python train.py --num_hidden_layers=8 --hidden_size=192 --n_experts=64 --experts_per_token=8 --d_expert=64 --d_shared_expert=0 --hidden_act="cubed_relu" --moe_layers=[1, 3, 5, 7] --router_score="sigmoid" --normalize_top_k=true --routed_scale=2.5 --balance_loss=0.019 --balance_bias=false --init_std_router=0.0105 --lr_router=0.00144 --vocab_size=11771 --norm="rmsnorm" --norm_eps=1e-05 --tie_word_embeddings="early" --optimizer="soap_variant" --learning_rate=0.00947 --max_grad_norm=0.5 --batch_tokens=65536 --max_seq_len=2048 --train_tokens=293600000 --max_steps=4480 --dataset="wikipedia_en"
Below are experts of layer 3 (counted from 0) of a mixture-of-experts language model. Rows are named router (the router's row for the expert), up (a neuron's input weights, with its number) and show model dimensions 0-95. Each number is 128 + 24 x the weight over its row's rms, rounded and kept within 0 to 255.
After each expert's rows: "gets" lists some tokens that make up at least twice as much of what it gets as of all text. This comes from a sample of Wikipedia text that the model never trained on. Tokens count by the router's weight.

# expert 20
router [142 172 170  91  96 139  97 117 142 116 138 154 113 145 107 110 102 100 126 131 172 124  54  97 143 144 154 140 103 140 128 101 109 126 138 147 110 129 122 140 114 137 164 135 154 110 157 143 130 136 134 173 123  94 116 155 152 114 159  66 142 115 134 125 153 131 151  82 147 145 139 146  88 130 130 116 102 150 151  82 138 126 102 109 107 131 116 101 151 140 149 146 111 151 114 139]
up0 [127 107 142 177 211 104 159 133 146 121 149 133 129 134 133 169 124 125 131 155 165 136 105 135 142 123 143 115 128 138 119 115 123 121 103 126  78  82 121 152 142 157 160 137 137 117 146 118 143 109 135 103 133 118 137 104 120 112 167 114 152 156 122 144 132 118 100 110 117 104 168 133 167  96 140 140  84 144 195 100 146 103  75 119 125 115 101 103 103 127 102 131 127  99 140 127]
gets: ",", ")", " |", ":", ";", "\""

# expert 60
router [129 104 168 153 119 137 142 128 112 165 102 168 105 135 149 119 119  86 139 132 152 116 114 117 111 114 173 125 119 154 113 126 120 103 183 127 123 129 123 100 133  87 123 167 109  96 149 147 108 141 134 139 102 150 145 172 134 119 162 102 147 131 118 138  97  84 124 130 185 169 173 134  78 120 131 122 152 107  87 121  84  99 122 108 114 123 139  99 186 155 109 142 114 117 119 196]
up0 [131 119 157 153 113  97 135 170 105 154 102 148 148 152 147  83 161 105 157 152 119 183 121  94 108  77 141  82  99 142 133 126 137 123 196 120  98 123 133 111  95 152 113 103 141 152 140 143  80 166  91 136 102 150 157 118 138 171 129 134 129 153 119 154 142  90 126  97 131 114 171 117 120 146 158 141 114 107 124 147 146 112 118 161 140 123 124 101  94 160  85  94 107 157 115 166]
gets: " S", " K", " T", " H", " D", " C"

# expert 12
router [125 129 188 148 137 123 118 123 135 121 124 157 132 137 150 111 125 130  94 172 148 113 102  98 143 125 161 175 131 139 143 144 124 134 144 131 130 128 138 178 109  73 159 106 121 104 153 175  86 106 129 140 109  70 133 134 149 126 110 110 151 124  82 151 152 146 152 153 150 129 159 105 119 109 106 156 155  95 122 137  75 143 110 137 120 176 118  98 148 152 127 122 127 116  79 137]
up1 [107 119 182 133 123 100 155 109 114 149 117  90 102  90 119 112 117 127 185 111 122 168 146 141 160 136 130 123 117 122 124 146 113 150 136 147 132  83 137  86 142 131 134 104 125 186 171  89 131  98  82  94 123 149 119 144 148 135  79 101 125 153 152 130 147 147 126 137 155 131 151 155 124  91 134  98 118 110 134 135 163 123 143 132 115  98 106 148 111  86 109  68 138 124 145 101]
gets: " |", "|", ";", " |\n", " (", ")"

# expert 10
router [158  87 173 100 127 112 159 110 145 150 145 150  98 147 131 128  88 126  94 123 131 138  99 125 167 147 195 138  88  94 125 139 114 116 114 108 150 129 134 139 124 123 120 122 133  99 187 126  94 107 139 128 128 104 119 144 131 110 136 122 159 121 139 142 148 107 128 121 162 113 149 114 124 104 121 108 167 135  81 125  97 102 176 145  96 163 116  99 128 175 113 134 175 156 127 154]
up5 [ 89 112 121 118 106  99 128 143 152 166 190  83  88 108 109 149  96 137 161 136  84 132 119 128 173  97 128 112 135 132 155 155 103  80 123 132 169 172 108 105 137 101 102 118 117 137 176 141 112 130 135 122 107  84 181 154 126 147 122 130 134 110 106 143 168 139 136 126 141 121 176 105 136 118 112 176 135 118 173 112 123 164 124 118 152 160  98 115 136 135  98 132 139 168 148 116]
gets: " ", " |", "0", "1", "2", "3"

# expert 23
router [139 125 128 152 120 150 123 144 161 133 133 161 127 155 100 145  93 127  98 147 195 106  87  92 148 146 154 160  95 128 120 115 114 130 148 125 105 151 124 141 100 143 142 135 139 127 133 148 102 111 139 165  97 110 126 166 123 126 169 110 130 113 145  87 130 108 198 114 137 157 148 153 105 134  97  98 137 132 128 108 119 140 115 118 115 143  77  63 194 125 154 132  99 125 102 137]
up0 [156 118 117 148 130 169 147 166 168 143 136 110 110 118 121 136 158 117 121 118 177 116  90  85 223  89  75 114 130 106  85 103 143 121 101 123 113 149 130 174  78 140 130 130 115 117 118 140 102 128 134 138 136 116 129 145 124 157 105 135 123 108  98 158 141  83  84 104 117 147 118 146 137 114 120 168 174 105 166 124 127 127 132 122  84 124  93 142 158 142 155 113 118 119 129 112]
gets: ",", " and", " (", "),", " or", ";"

# expert 38
router [169 154 137 132 104 139 112 107 148 155 144 194  97 144 122 142 108  88  78 131 188  95  81  77 154 148 159 146 111 108 133 165 130 120 132 154 106 128 123 135 126 139 119 138 139 112 147 148 118  82 147 157 110  73 135 169 129 116 141  98 129 146 148  95 128  88 153  78 140 149 152 163 120 123 148 105 127 159 110 108  96 108 124 119 122 119 147  83 180 150 140 121 143 142 116 162]
up0 [108 114 137 165  67 104 115 155 157 125 132  93 175 167 165 113 122 133  91 143  77 116 129 148 130 135 143 124 127  99 102 127 117 116 117 123  91 142 142 122 140 115 131 130 142 148 130 125 109 143 144  96 139 144 142 172 125 119 149 165  77  90 114 137 132 162 120 163 111 170  97 124 100 139 118 105 121 122 130 141 115  93 143 168 123 105  70 116 114 165 143 120 122  87 134 137]
gets: ",", " of", " and", ".", ":", " by"

# expert 0
router [110 133 162 125 124 100 157 107 135 121 128 138 111 144 159 118 101 119 108 163 160 132 112 142 125 136 175 157 145 142 151 137 119 140 143 146 135 138 141 169 101  80 157  97 119  99 155 158  85  72 124 134 130  88 115 141 151  85 138  99 162 130  80 115 154 128 144 154 153 111 152 112 120 124 104 135 157  93 124 137  93 157 118 110  98 171 153 121 148 136 133 141 131 104  69 135]
up1 [176 146 130 123  63 133 118 163 148 162  86 113 118 136 137 141  82 133 126  98  74 123 129  94 116 144 144 155 155 128 126 129 108 133  74 117 168 118 126 126 110 129 137  83 130  93 124 132  54 112 121 114 121 160 142 132 158  98 130 121 130 127 107 112 159 149 120 152 106 112 135 169 154 149 120 154 117 119 104 108 139 104 143  94 141  99  70 131 167  96 118  86 148 119 114 102]
gets: " |", "|", ";", "===", " /", "=="

# expert 29
router [155  98 169 118 120 119 130 172 124 131 124 135 113 105 122  89 129 127 129 132 140 147 124 105 127 151 171  82  56 125 160 151  83 138 149 134 146 178 143 164  98 142 149 131  91 110 138 113 157 117 138 135 124  90 136 171 148 106 151  78 110 122  94 123 132 111 133 157 126 151 142 144 105  92 180  98 125  81 123 131 113 108 112 167 127 119 118  86 156 124 100 132 112 140  91 172]
up0 [145 164 147 114 113 116 103 101 138 147 103 131 138 111 119 107 149 135 132 154  76 176 159 128 101 128 123 121 117 129 157 142 131 140 116 108 142 122 129 117 122 148 114  93 153  96 140 102  75 132 126  90 143 183 128 123  91 106 115 109 131 140 140 159 158 110 148 131 138 132 146 171 138 130 142  88 128 114  86 128 141 125 106 187 157 144 134 145 151 130  86 122 107 100 168 116]
gets: ".", "e", "or", "es", "ed", "er"

# expert 1
router [132 147 132 147 121 143 101 128 126 116 154 176 128 148 133 134 107 122 103 135 115 144 127 115  90 100 145 171 104 127 146 131 127 123 172 116 138 154 162 120 104 143 147  88 123 132 156 139 155 115 182 145 141  79 126 148 151 151 127  81 120 115 144  69  94  91 134 137 129 121 125 113 123 111 141 108 130 138 111 104  93 136 162 123 114 153 110  86 130 166 118 119 163 108  92 186]
up0 [147 132 129 164 128 170 104 121 121 101 175  88 180 211 119 130  65 135 138 142 107 132 141  89 153 137 151 163 119 159 126 128 117 134 134 156 130 147 112 133 147 150 142 128 121 147 149  64 113 124 112 131 133  91 103  94 156 165 113 118 113 146 132 116 147 153 142 102 139  61 141 116 139 122 152  98 122 111 140 158  83 114 128 145  94 102 127  84 169 140 113  97 133 123 148 111]
gets: " ", " |\n", " in", "20", "19", "|"

# expert 11
router [154 108 128 108 116 138 126 109 121 148 167 163 108 140 127 113  90 126 108 139 153 136 119 153 110 129 150 184 130 133 159 138 140 127 136 114 127 144 143 116 130 105 123 169 121 111 119 145 122  70 130 164 146 135 129 139  93 132 134 113 170 122 105  97 100 133 149 131 154 163 134 125  98  90 147  81 125  95 125 115  98 106 128 129  45 180 158 105 129 130  91 126 133 117 107 148]
up4 [106 182 103 122 127 196 130 144  84 133 159 122 127 158 123 122 151 119 193 134 120 147 141 123 170 100 162 153 126 134 153 166 136 123 127 186 131 161 153 127 107 121 114 124 148 110 132 119 110 151 144 159  72  70 149 125 126 160 136 130 112 159 121 111 129 135 126 114 135  98  93 155 165 136 143 124 125  96  95  99 112 109 150  98  97 149 110 106 150 132 108 107 118 101 130  94]
gets: "-", "|", ".", "–", "\n", "==="

# expert 26
router [161 126 149 138 128 156  89 104 158 134 123 161 121 140 135 132 115 110 124 115 124 127 124 113 126 129 160 134 107 135 113 120 101 114 138 139 125 134 142 156 110  80 137 137 119 134 182 161 123 101 130 123  90 119 140 146 155 167 164  91 138 130 121 136 100  75 149 140 131 132 170 155 107  98 127 137 161  98  87 118 113  84 104 120  89 124 121  96 195 137  74 133 163 109 137 139]
up0 [127 134 120 118  86 182 115 107  97 145 117 105 150 133 128 199 159 154 134 151 126 113 159 130 123 146 112 107 133  97 138 130 108 132 174 114 124 127 178 110 157  98 148 157 144  89 160 145 157 139  83  99 120 111 113 121 112 102 136 132 136 137 147 121 116  93  90 119 117 152 143 153 143  73 142 141 154 141 159 118 150 130  88 141 137 184 120 113 130 122  91 128 137 136 112 139]
gets: "\n", " D", "-", " d", ")\n", " R"

# expert 39
router [172  90 146 102 130  98  98 148 142 103 126 169 116 152 151 114 125 116 147 146 169  99  95 135 117 131 144 181  84 116 138 106  94 151 142  95 151 140 161 139  96  87 145 135 131 118 154 125 109 125 149 152  87  95 121 130 129 123 123  88 127  98 115  98 100  88 132  88 157 109 142 105 133  99 109  88 126 165 104 138  91 110 127 127 140 156 140 128 144 138  92 142 142 124 106 169]
up5 [158  72 116 114 124 136 121 158 111 100 137 110 146  90 126 103 108 122 119 116  99 115 130 146 138 125 142 113 140 112  79 106  79 131 174 133 165 114 155 129  84 129 109 136 129 158 103 131  96 122 121 128 120 153 125 137 136  93 103 146 140 121 146 138 109 125 120 110 111 130 140 112 113 115 105 106 131  93 132 150 113  93 180  79 100  88 162 155 158 101 145 138 141 122  47 156]
gets: " ", "20", "19", "18", "1", "10"

# expert 48
router [116 122 161 127 147  86 128 109 130 158 140 165  96 150 152 112 132 120  95 132 152 123 117 106 118 148 186 134 131 131 138 160 108 108 134 128 135 161 151 163  96  91 165 104 161 115 165 135  89  79 115 122 119  68 118 137 134 119 125 138 142 131  79 128 145 132 139 151 128 151 180 108 106 127 122 152 151 113 106 123  87 120 134 130 118 136 119  96 172 178 126 125 130 139 113 130]
up5 [ 46 123 124 140 152 117 118 135 104 146 113 128 114 170 145 115 153 142 102  99 147  89 142 117 144 173 169 106 135 127 137 154 151 137 144 102 129 158 134 174 130 149 142 147 142 139 121  92 110 102 101 134 109 104 132 128  83  90 136 138 133  98 101 151 158 117 128 143 114 116 148 151 100 126 151 134 119 121 122 111 128 160 156 152 123 165 133 136 169 129 138 107 156 120 121 117]
gets: " |", " ", " |\n", ";", "|", " —"

# expert 49
router [140 153 131 126 104 131 124 166 128 129 146 161  93 125 161 124  79 129  89 137 141 127  82  79 157 123 147 157  93 125 134 130 102 108 113 126  95 164 142 136 110 123 157  91 139 127 163 128 135 106 139  97 128 106 103 165 134 119 118 112 101 131 141  89 108 114 137 112 192 120 125 156 150 118 167 130 133 139  91 141 142 120  94 127 118  92 134  70 165 172 154 155 149 122 123 159]
up0 [143 118 110 133 119 151 165 140 105 104 115 132 163 145 116 138 129 140 173 122 136 157 153 176 201 157  90 118 121 148 113 151 146 128 124  71 110 135 141 105 143 104  93  76 125 165  82 112 142 107 101 176 135 126 149 174 123 147 124 156 109 158 113 148 138 158 134 128 136  94 172 134 122 147 175 150 153 107 122 134 177 100 114 162 108 157 118 130 125 142 140 140  84 138 113 117]
gets: " in", " of", ":", " on", " at", " for"

# expert 27
router [132 104 142 116 153 125 125 132 139 132 126 158 120 130 117  94  99  98 126 136 176 127 111 132 144 107 142 146 102 181 159 119 135 134 160  92 104 128 137 126 107  91 148  98 128 137 135 168 105 112 104 147 136 109 103 187 120 136 141  95 171  88 140  68 148 129 147 123 136 143 145 151 115  92 133  75 156 113 108 160  87  99 117 155  95 114 133 124 145 141  97 132 125  96 145 142]
up0 [148 145 105 124 150 143 156 141 125 118 146 175 146 127 142 139 128 103  87 125 131 123 139 135 106 146 131 161 120 165 130 141  96 128 132  96 128 125  92 129 114  92 114 101  96 113 128 192 118 129 113 110 127 135  87 135 110 140 108 109 154 132 135 138 113 119  93 114 134 191 128 136  88 128 116 169 129 101 121 128 149 108 121 158  92 159 134 154 123 124 132 171 119 116 148 150]
gets: "-", " P", " In", " Al", " O", "o"

# expert 32
router [167 121 136 130 116 105 113 101 136 100 147 143 118 152 114  85 128 146 117 135 153  96 104 147 130 147 149 152  80  92 135 158 124 116 130 114 124 119 154 147 114 125 142 114 139 129 153  95 146  85 123 151 126 118 152 151 118 143 115 123 155 106 141 128 115  85 165 101 157 126 152 110  82  98 115 117 167 149  97 121 119 113 126 135 147 160 107  84 157 183  85 131 139 134 134 134]
up4 [193 116 102 161 102 112 122 125 125 142 131 143 122 115  96 116 136 144 106 122 155 103 135 150 135 170 146 114 140  98 134 123 126 102 170 112  92  82 157 139 135  94 143 108 134 170 121  65 135 156 123 133 112 176  70 127  84 161 133 113 139 154 151 142 113 133  93 121 134  97  87  93 109  98 148 130 162 118 154 131 135  93 150 157 123 164 146 138 127 154 127 126 134 111 162 157]
gets: " ", " (", "–", "1", "2", "0"

# expert 36
router [164 109 176  69 134 107 138 151 146 117 184 171 105 140 156 115 101 128 128 160 141 117 131 112 143 156 151 151 103 118 142 132 146 120 151 112 148 163 173 113 108 112 137 172 151 133 182 179 116  95 183 125 124 117  89 135 101 108 112  70 148  99 113 128 112  89 129  93 172 154 148 110 113 113 111  75 146 134  92 132 138 111 153 144  88 149 133 133 112 138  74 145 125 107 108 185]
up1 [107 112 103 108 146 144 112 108 106 148 187 165 214 146 112  79 102 133 146 155 118 118 150 119 156 117 155 194 122 126 106  98 135 120 183 141 115 150 171 134 114 126 126 151 131 129 131  99 122 140 127 165 133 158 132  97 144 128 123 124  99 118 136 111 171 183 118 113 120 104 142 116 117 124 113 104 147 114  75 139  71 182 161 103 123 104 170 114 166 135 154 140 148 111 101 104]
gets: "20", "19", "0", "18", "10", "6"

# expert 34
router [145 146 119 131 130 143 111  99 145 116 107 148  45 135 158 125 111 111  85 150 124 168  87 114 136 156 144 137 114  92 124 141  97 107 127 172 120 147 141 106 137  76 166 129 160 133 136 122  95  98 125 144 108 125 106 133 115  88 180 103 128 109 129 107 122  89 125 111 149 112 156 119 118  96 106  94 137 116 102 132 115  90 128 130 121 122 146  99 141 112 140 155 145 108 120 113]
up0 [134 102 103 133 148  94 127 150  86 160 115 153 102 161 136 126 113 135 126 140  70 124 134 144 128 124 126  95 118 150 117 152 153 110 149 118 114 135  90 128  97  75 124 140 144 111 143 106 106 135 131 138 119 112 178 107 135 133 128 102 127  57 147 121 100 166  65 128 118 116  77 131 138 130 123 127 159 157 132 115 135 143  97 140 189 111 100 117 129 112 143 114 169 125 115 147]
gets: " with", " for", " of", " had", " has", " two"

# expert 19
router [147 147 163 146  73 128  95 164 114 112 138 160 128 157 141 129 149 112 103 142 134  83  88 110  96 108 157 152 121 128 177 118 126 142 177  98 112 140 116 146 124  86 160 134 149 122 169 146  92 108 109 147 115 131 128 137 146 125 163 144 142 123 160 148 106 124 175 134 154 133 114 103 127 117 136 129 123 114  86  74 142 101  97 156 112 116 178 118 104 138  98 169 105 101 123 162]
up0 [104 138 131 122 134 119 191 158 129 114 132 107 116 147 119  84 170 146 165 159  77 138 136 111 164 124 125  88  97 141 125 142 136  96 117 106 170 101  92 101  90  94 127 167  73 141 114 140 121 122 136 135 148 119 155 109 173 100 151 105 132 114 146 140  91 124 108 120 109 103 164 123 170 152 171 153 139 143 115 126 138 116 117  83 140 162 147 130 124 104 136 163 141 113 145 139]
gets: " the", " a", "'s", "th", " first", " The"

# expert 21
router [125 133 136 128 128 142 100 146 178 111 116 160 104 154 126 127 116 109  68 177 152 103 107 122 147 138 161 142 119 109 133 146 109 139 147 122 132 129 104 140 113 104 117 138 170 118 144 154 109 151 112 148 104 104 147 177 111 107 150 144 113 144 133 115 114 124 182 128 179 141 141  96 159 108 140 109 135 116 110  78 130 102  68 127 141 153 177  71 131 125 111 133 140  99 125 183]
up0 [147 151 165 110 134 161 139 139 112 157  88 125 140 155 134 130 139 141 125 149  76 118 166 147 135 162 118 105  91 151 120 121 176 124 110 152 140 154 156 108 165 140 147 142 104 117 139 153 124 163 144 147  95  88 144 149 148 150  96 138  96 143 137 131 129 156  62 135 113 128 139 127 177 155 101 164 147 106 178 152 107 127 108 173 120 152 143 114 133 105  95 141 153 149  95 144]
gets: " to", " and", " a", " the", " of", " as"

# expert 31
router [157 123 165 115 110 113 118 146 141 124 132 171 156 140 103  82 136 128 114 160 163  90 127 141 123 146 140 134 111 126 160 114 118 117 132 111 136 126 167 137 116 125 114 134 123 120 149 104 133 117 146 139 125 111 143 128 112 143 131 105 153  92 135  73 112 111 174 112 185 112 129 136  79 111 110 107 150 133  76 140 116 127 112 135 135 175 107  99 172 164 100 111 137 112 106 147]
up4 [121 122 129 175 128 109 121  81 113 199 131  84 167 121  98 111 133  83 119 124 141 113 102  84 152 140 133 147 163 160 135 144 120 134 150 143 121 109 149 100 110 124  66 126 105 117 109 117 138 131 170 142  97 148 102 134 156 156 105 122 125 128 132 150 152 136 152 127 142 127 110 128 142 111 126 129 103  68 138 136 132 124 151 133 136  99 118 109 128 120 127 169 108 146  91 128]
gets: " ", " (", "20", "19", "–", "18"

# expert 3
router [171 115 153 134 158 164 134 128 125 129 162 150 113 157  99 128 113 134 113 144 132 126 108 157 118  84 124 147  93 131 156 143 116 127 136 103 131 156 102 126 115 125 115 133 139 129 126 128 101  88 163 113 134 102 146 169 149 139 172 134 133 118 111 132 125  92 143 119 113 138 124 133  86  95 113 118 158 102 115  81 109 110 116 104  61 160 119  88 154 147 100 151 168 122 127 120]
up0 [124  79 146 137 156 159 137  87 112 110  97 118 112 160  78 137 120  95 125 151 142 165 140 140 107 171 101 123  81 152 130 141 133  91 130 117 119 172 145  93 161 116 107 147 141 118 121 115 146 141 146 113 141 108 137 117 140 120 132 110  99 110  95 191 152  71 156 103 135 107 146 148 150 170 141 131 152 159 145 133 126 152 107 118 124 163  95 107 136 147 108 150  92 163 125 138]
gets: "\n", "-", " |\n", "|", ")\n", ".\n"

# expert 43
router [178 130 177 110 101 106 130 124 158 135 154 149  90 175 147 134 112  73  85 137 124  99 106 109 146 142 141 143 108 100 127 151 120 119 103 129 115 133 126 165 153  58 147 153 149 103 189 123 104  95 141 138 117 125  93 119 127 128 119 129 128 109  78 138 102  96 151 117 166 119 196 143 114  95 108  96 154 144 114 116 106 106 159 130 110 121 108 123 145 133 123 167 182 125 140 160]
up0 [144 105 110  79 117 119 121 100  94 102 134 141 110 108 116 131 151 136 143 140 136 116 134  93 114 118 146 147 161 126 115 150 156 110 133 153 141 173 131 144 124 101 117 152 135 128 149 137 126 115 120 118 118 141 121  84  90 126  93  98 122 132 145 129  77 120 151 157 150  64 145 177 123 133 102 111 119 121 158 105  81 160 123  94 147 112 122 135 181 152 153 113 136  97  99 149]
gets: "0", "1", "2", "3", "5", "4"

# expert 8
router [170 160 155 117 110 151  91 130 154 126 138 128  80 136 141 105 129 140 112 126 141 118  87 141 139 145 135 183 131 118 154  96 110  85 133 111  98 133 151 147 132  88 191  83 131 130 159  96  86 105 127 151 147 103 131 145 148  92 166 147 106 117  99  89 134 105 162  93 185 186 149 160 116  98 146 114 118 154 110 113  92 117 140 139  57 119 130 107 139 141 117 141 131 128 125 152]
up4 [131 123 110  78 143 102 130 107  75 145 159 149  95 127 139 115 138 134 110 134 134 128 137 146 141 193 117 137 119 131 143 112  66  92 121 133 127 110 152 123 177  87 163 132 105 156 141 104 115 142 124  85 110  89  91 109 127  92 135 125 116 129 144 126 120 146 141 161 157 126 117 147 111 126 149 118 141 105 112 176 117 121 143 152 108 122 127  97 135 114 139 122  60 139 148  93]
gets: ":", "-", " St", " John", " Mar", " New"

# expert 30
router [125 148 141 117 109 154 107 135 122 122 122 144  99 151 175 122 155 120 110 182 184 101 117 106 119 101 133 166 114 140 186 139 134 128 134 151 138 160 147 109 145 137 124 124 153 117 139 147 123  86  97 138 117 101 137 178 118 100 142 135  80 141 140 101 120  93 170 114 163 113 119 113 160  95 153 117 132 103  63 132 150 122 101 140 147 116 161 121 172 174 112 121 158 105 129 156]
up4 [135 122 113 106 131  88 147 148 139 121  96 139 121 153 187 171 146 124 170 123 120 190 150 138 114 140 100 131 119 127 120 119 156 118 125 129 111 111 139  87 153 122 105 131 113 147 133 112 109 143  99 115 128 116 136 122 146 149  90 107 126 142 153 131 128 113 120 125 134  98 176 110 119 124 132 134 148 154 131 173 142 130 133 118 121 125  97 118 158 106 144 133 103 116 184 113]
gets: " the", " of", " in", " to", "|", " on"

# expert 62
router [117 143 171 127 132 116  80 121 159 113 159 171 150 148 105 131 158  89 155 152 174  81 110 124 104 117 158 163 110 113 139 107 121 151 155 117 151 147 173  92 147 108 159 159 148 133 175 137 138 111 158 129 118 126 102 160 130  98 134 112 144 120 130  82 113 112 154  86 140 145 120 117 138  99 111 110 135 152 153  89  94 114  93 102 153 153 136 142 131 149 128 141 122 123  94 185]
up0 [172 147 128 103 199 118 149 120 149 118 141 145 157 111 130 135 121  92 131 116 112 125 116 140  96  66 127 161 127 124 166 127 111 116 140 142 145 116 103 129 176 132 162 120 132 148 103 154 136 135 169 176 123 166 153  87 135 167  91 143 153 167 109 112 145 118 129 139 120 131 105 159 113 121 109 158 179 148 142 129 133 123 159  98 168 140 133 106 130 118 125 113 125 127 175 130]
gets: "20", "19", " ", "18", ",", "10"

# expert 54
router [137 143 148 112 147 152 117 150 136  84 142 166  98 144 135 128 120 115  99 133 163  92  99  80 137 105 142 170 117 127 184 141 127 138 114 125 139 122 140 117 110  98 135 132 147 130 157 155 119 122 129 148 104  94 125 157  99  88 131 151  97 146 137 112 143 113 152  92 151 125 136 115 153 108 158 129 129 111  75 105 137 119  89 125 107  98 159  98 158 130 137 139 136 105 123 200]
up4 [129 150 121 122  87 109 129 148 117 110  74 142 128 156 137 119 175 123 152  99 150 155 103 158 141 122 165 132 134 148 114 131 138 132 131 133 108 133  71 122 108 104 107 105 144  99 183 125 110 117 141 124 162 114 107  97 115 132 112 123 131 127 127 146 125 113 110  55  56 139 142 143 119 135 115 142 114 124 141 123 122  64 172 120 128 158  94 145  82 134 132 110 107 164 135 165]
gets: " the", " in", " of", " a", " to", " for"

# expert 44
router [147 152 153 164 102 146 121 114 162 118 139 149 116 145 125 139  93  90 128 141 205  98 101 107 128 143 145 157 125 109 153 135 134 119 136 159 150 143 113 136 113 125 163 141 139 134 132 173 108  70 122 174  93 112 121 171 135 106 131 100 146 124 132  87 152  86 167 107 149 158 150 118 100 132  86 107 122 143 143 129 122 123 117 129 110 153 111  98 164 119 134 126 125 117 106 143]
up0 [140 122 123 170 153 135 134  70 117 124 110 130 151 108 110 128 142 122 162 139 109 127 154 125 124  96 188 122 122 146 148 141  95  98 118 165 180 159 119 111 156 117 119 135 152 117  90 142 137 114 144 105 152 104 141 151 126 155 109 120  97 171 108 131 184 144 103  99 137 135 171 134 110 167 133 139 162 115 144 166 154 143  93  79 148  99 122 104 145 159 140 130  78 105 126 149]
gets: ",", " and", " |", ".", " that", " which"

# expert 4
router [106 117 153  96 159 128 136 125 141 130 167 138 103 135 107 116 132 117  96 148 160 108 132  88 141 133 139 131 103  90  93 156 148 130 124  71 159 134 143 106 131 109 117 128 136 110 170 108 108 140 145 110  90  55 122 155 156 120 133  74 113 144 139 154 107 122 155 103 157 170 163 120 104 101 126 146 113 103 104  98 126 120 109  80  93 137 115 101 134 109 135 138 135 129  99 153]
up0 [104  94 139 156 134 137 132 125 115 129 127 142 118  81 133 141 139 107 121 101 137 163 148 164 125 154 127  98 147 128 121 154 111 118 149 146 141 145 157  87 154  80  66 124 127 148 120 120 120 126 126 113  94 131 162 118 108 138 133 100 121 143 112 151  74 123 116 145 113 143 105 159 127 140 142 134  98 165 134 137 149 102 156 133 165 151 188 182 148 150 147 147  93 167 168 122]
gets: ")", "i", "it", "u", "\"", "ar"

# expert 33
router [143 106 134 172 146 137  95 124 121  99 111 148 100 164 163 161 115 142 117 153 129  85  76 118 142  96 152 133  74 100 138 123  80 127 125 104 110 147 135 113 117  96 123 149 152 124 135  89  92 122 148 143  81  95  98 170 147  76 141 128 140 135 116 100 164 103 159 110 110 142 136 110 114  60 151  83 113 135 144 121 113 111 130 141 130 126 104 124 129 122 115 142 139 119  77 128]
up0 [ 88 108 134 147 110 130  87 121 127 115 126 108 142 150  84 135  80 151 144 134 135 127 104 162  90  85 106 156 131 132 138 129 127 144 150 141 119 159 161  88 122 132  87 139 113 115 111 140 130 159 167  60  88 109 130 118 112 110 119 177 158 140 112 147 140 127 148 135 120 165 128 116 155 131 131 124  85 128 173 143 134 155 134 153  97 108 128 136 109 160 137  81 114 105 155 130]
gets: "1", "3", "a", "4", "2", "os"

# expert 9
router [124  92 157  80 171 141 100 121 142 121 148 170 117 127 127 104 125 106 113 139 143  82 128 117 131 120 150 113 105 158 131 126 137 101 115 131 164 118 136  99 117 114 136 103 121 123 151 116 129 112 137 134  98 140 131 142 142 110 190  68 147 110 109 137 136 116 154 153 116 152 147 139 119 105 177 113 164  95 125  82 120 132 148 124 101 111 134 125 134 121 141 134 131 144 124 164]
up0 [171 160 154 108 156 150 110 139 135 132 125 117 180 124 160  80 164 155 148 146 157 137 154 100 130 137 126 132 108 145 113 125 121 166 163 116 163 119 156 147 131 127  96 105 134 125  70  99 141 166  86 129 109  72  87  98 155 103 110 177 123 119 143 147 115  82 130 104 146  87 117  90 118 139 135 178 112 163 111 121 145 120  99 109 118 124 141 149 138 131 126 132 184 118 136 130]
gets: ".\n\n", "\n", " was", " \"", " is", " |\n"

# expert 50
router [103 114 145 138 142 119  92 105 132 143 151 169 113 149 163 135 107 138 132 151 120 104 125 121 143 110 147 142 115 138 158 121 140 124 143 138 170 147 188  88 114 135 189 128 153  95 169 124 124 112 137 148 118 146 111 167 130  97 162  99 132 118 125 144 132 133 138 155 165 150 142 147 101 106 137 103 138  98  86 121 107 130 136 132 153 128 111 110 156 140 152 142 138 160 129 176]
up0 [ 91 134 120 113 127 110 169 106 118 127 129 103 154 120  89 136 127 111 106 110 130 120 148 138  91 149 140 119 106 117  96 146 136 125 107 130 107 157 155 107 119 135 136 153 137 111  78 161 128 111 123 106 127 130 132 134 135 103 112 127 120 201 122 152 107 136 100 149 133 131 120 137  57 139 137 172 179  99 137 136 160 100 104 154 116 147  97 106 142 142 133 150 113 133 114 146]
gets: " \"", ".\n\n", "19", "\n\n", "==", "20"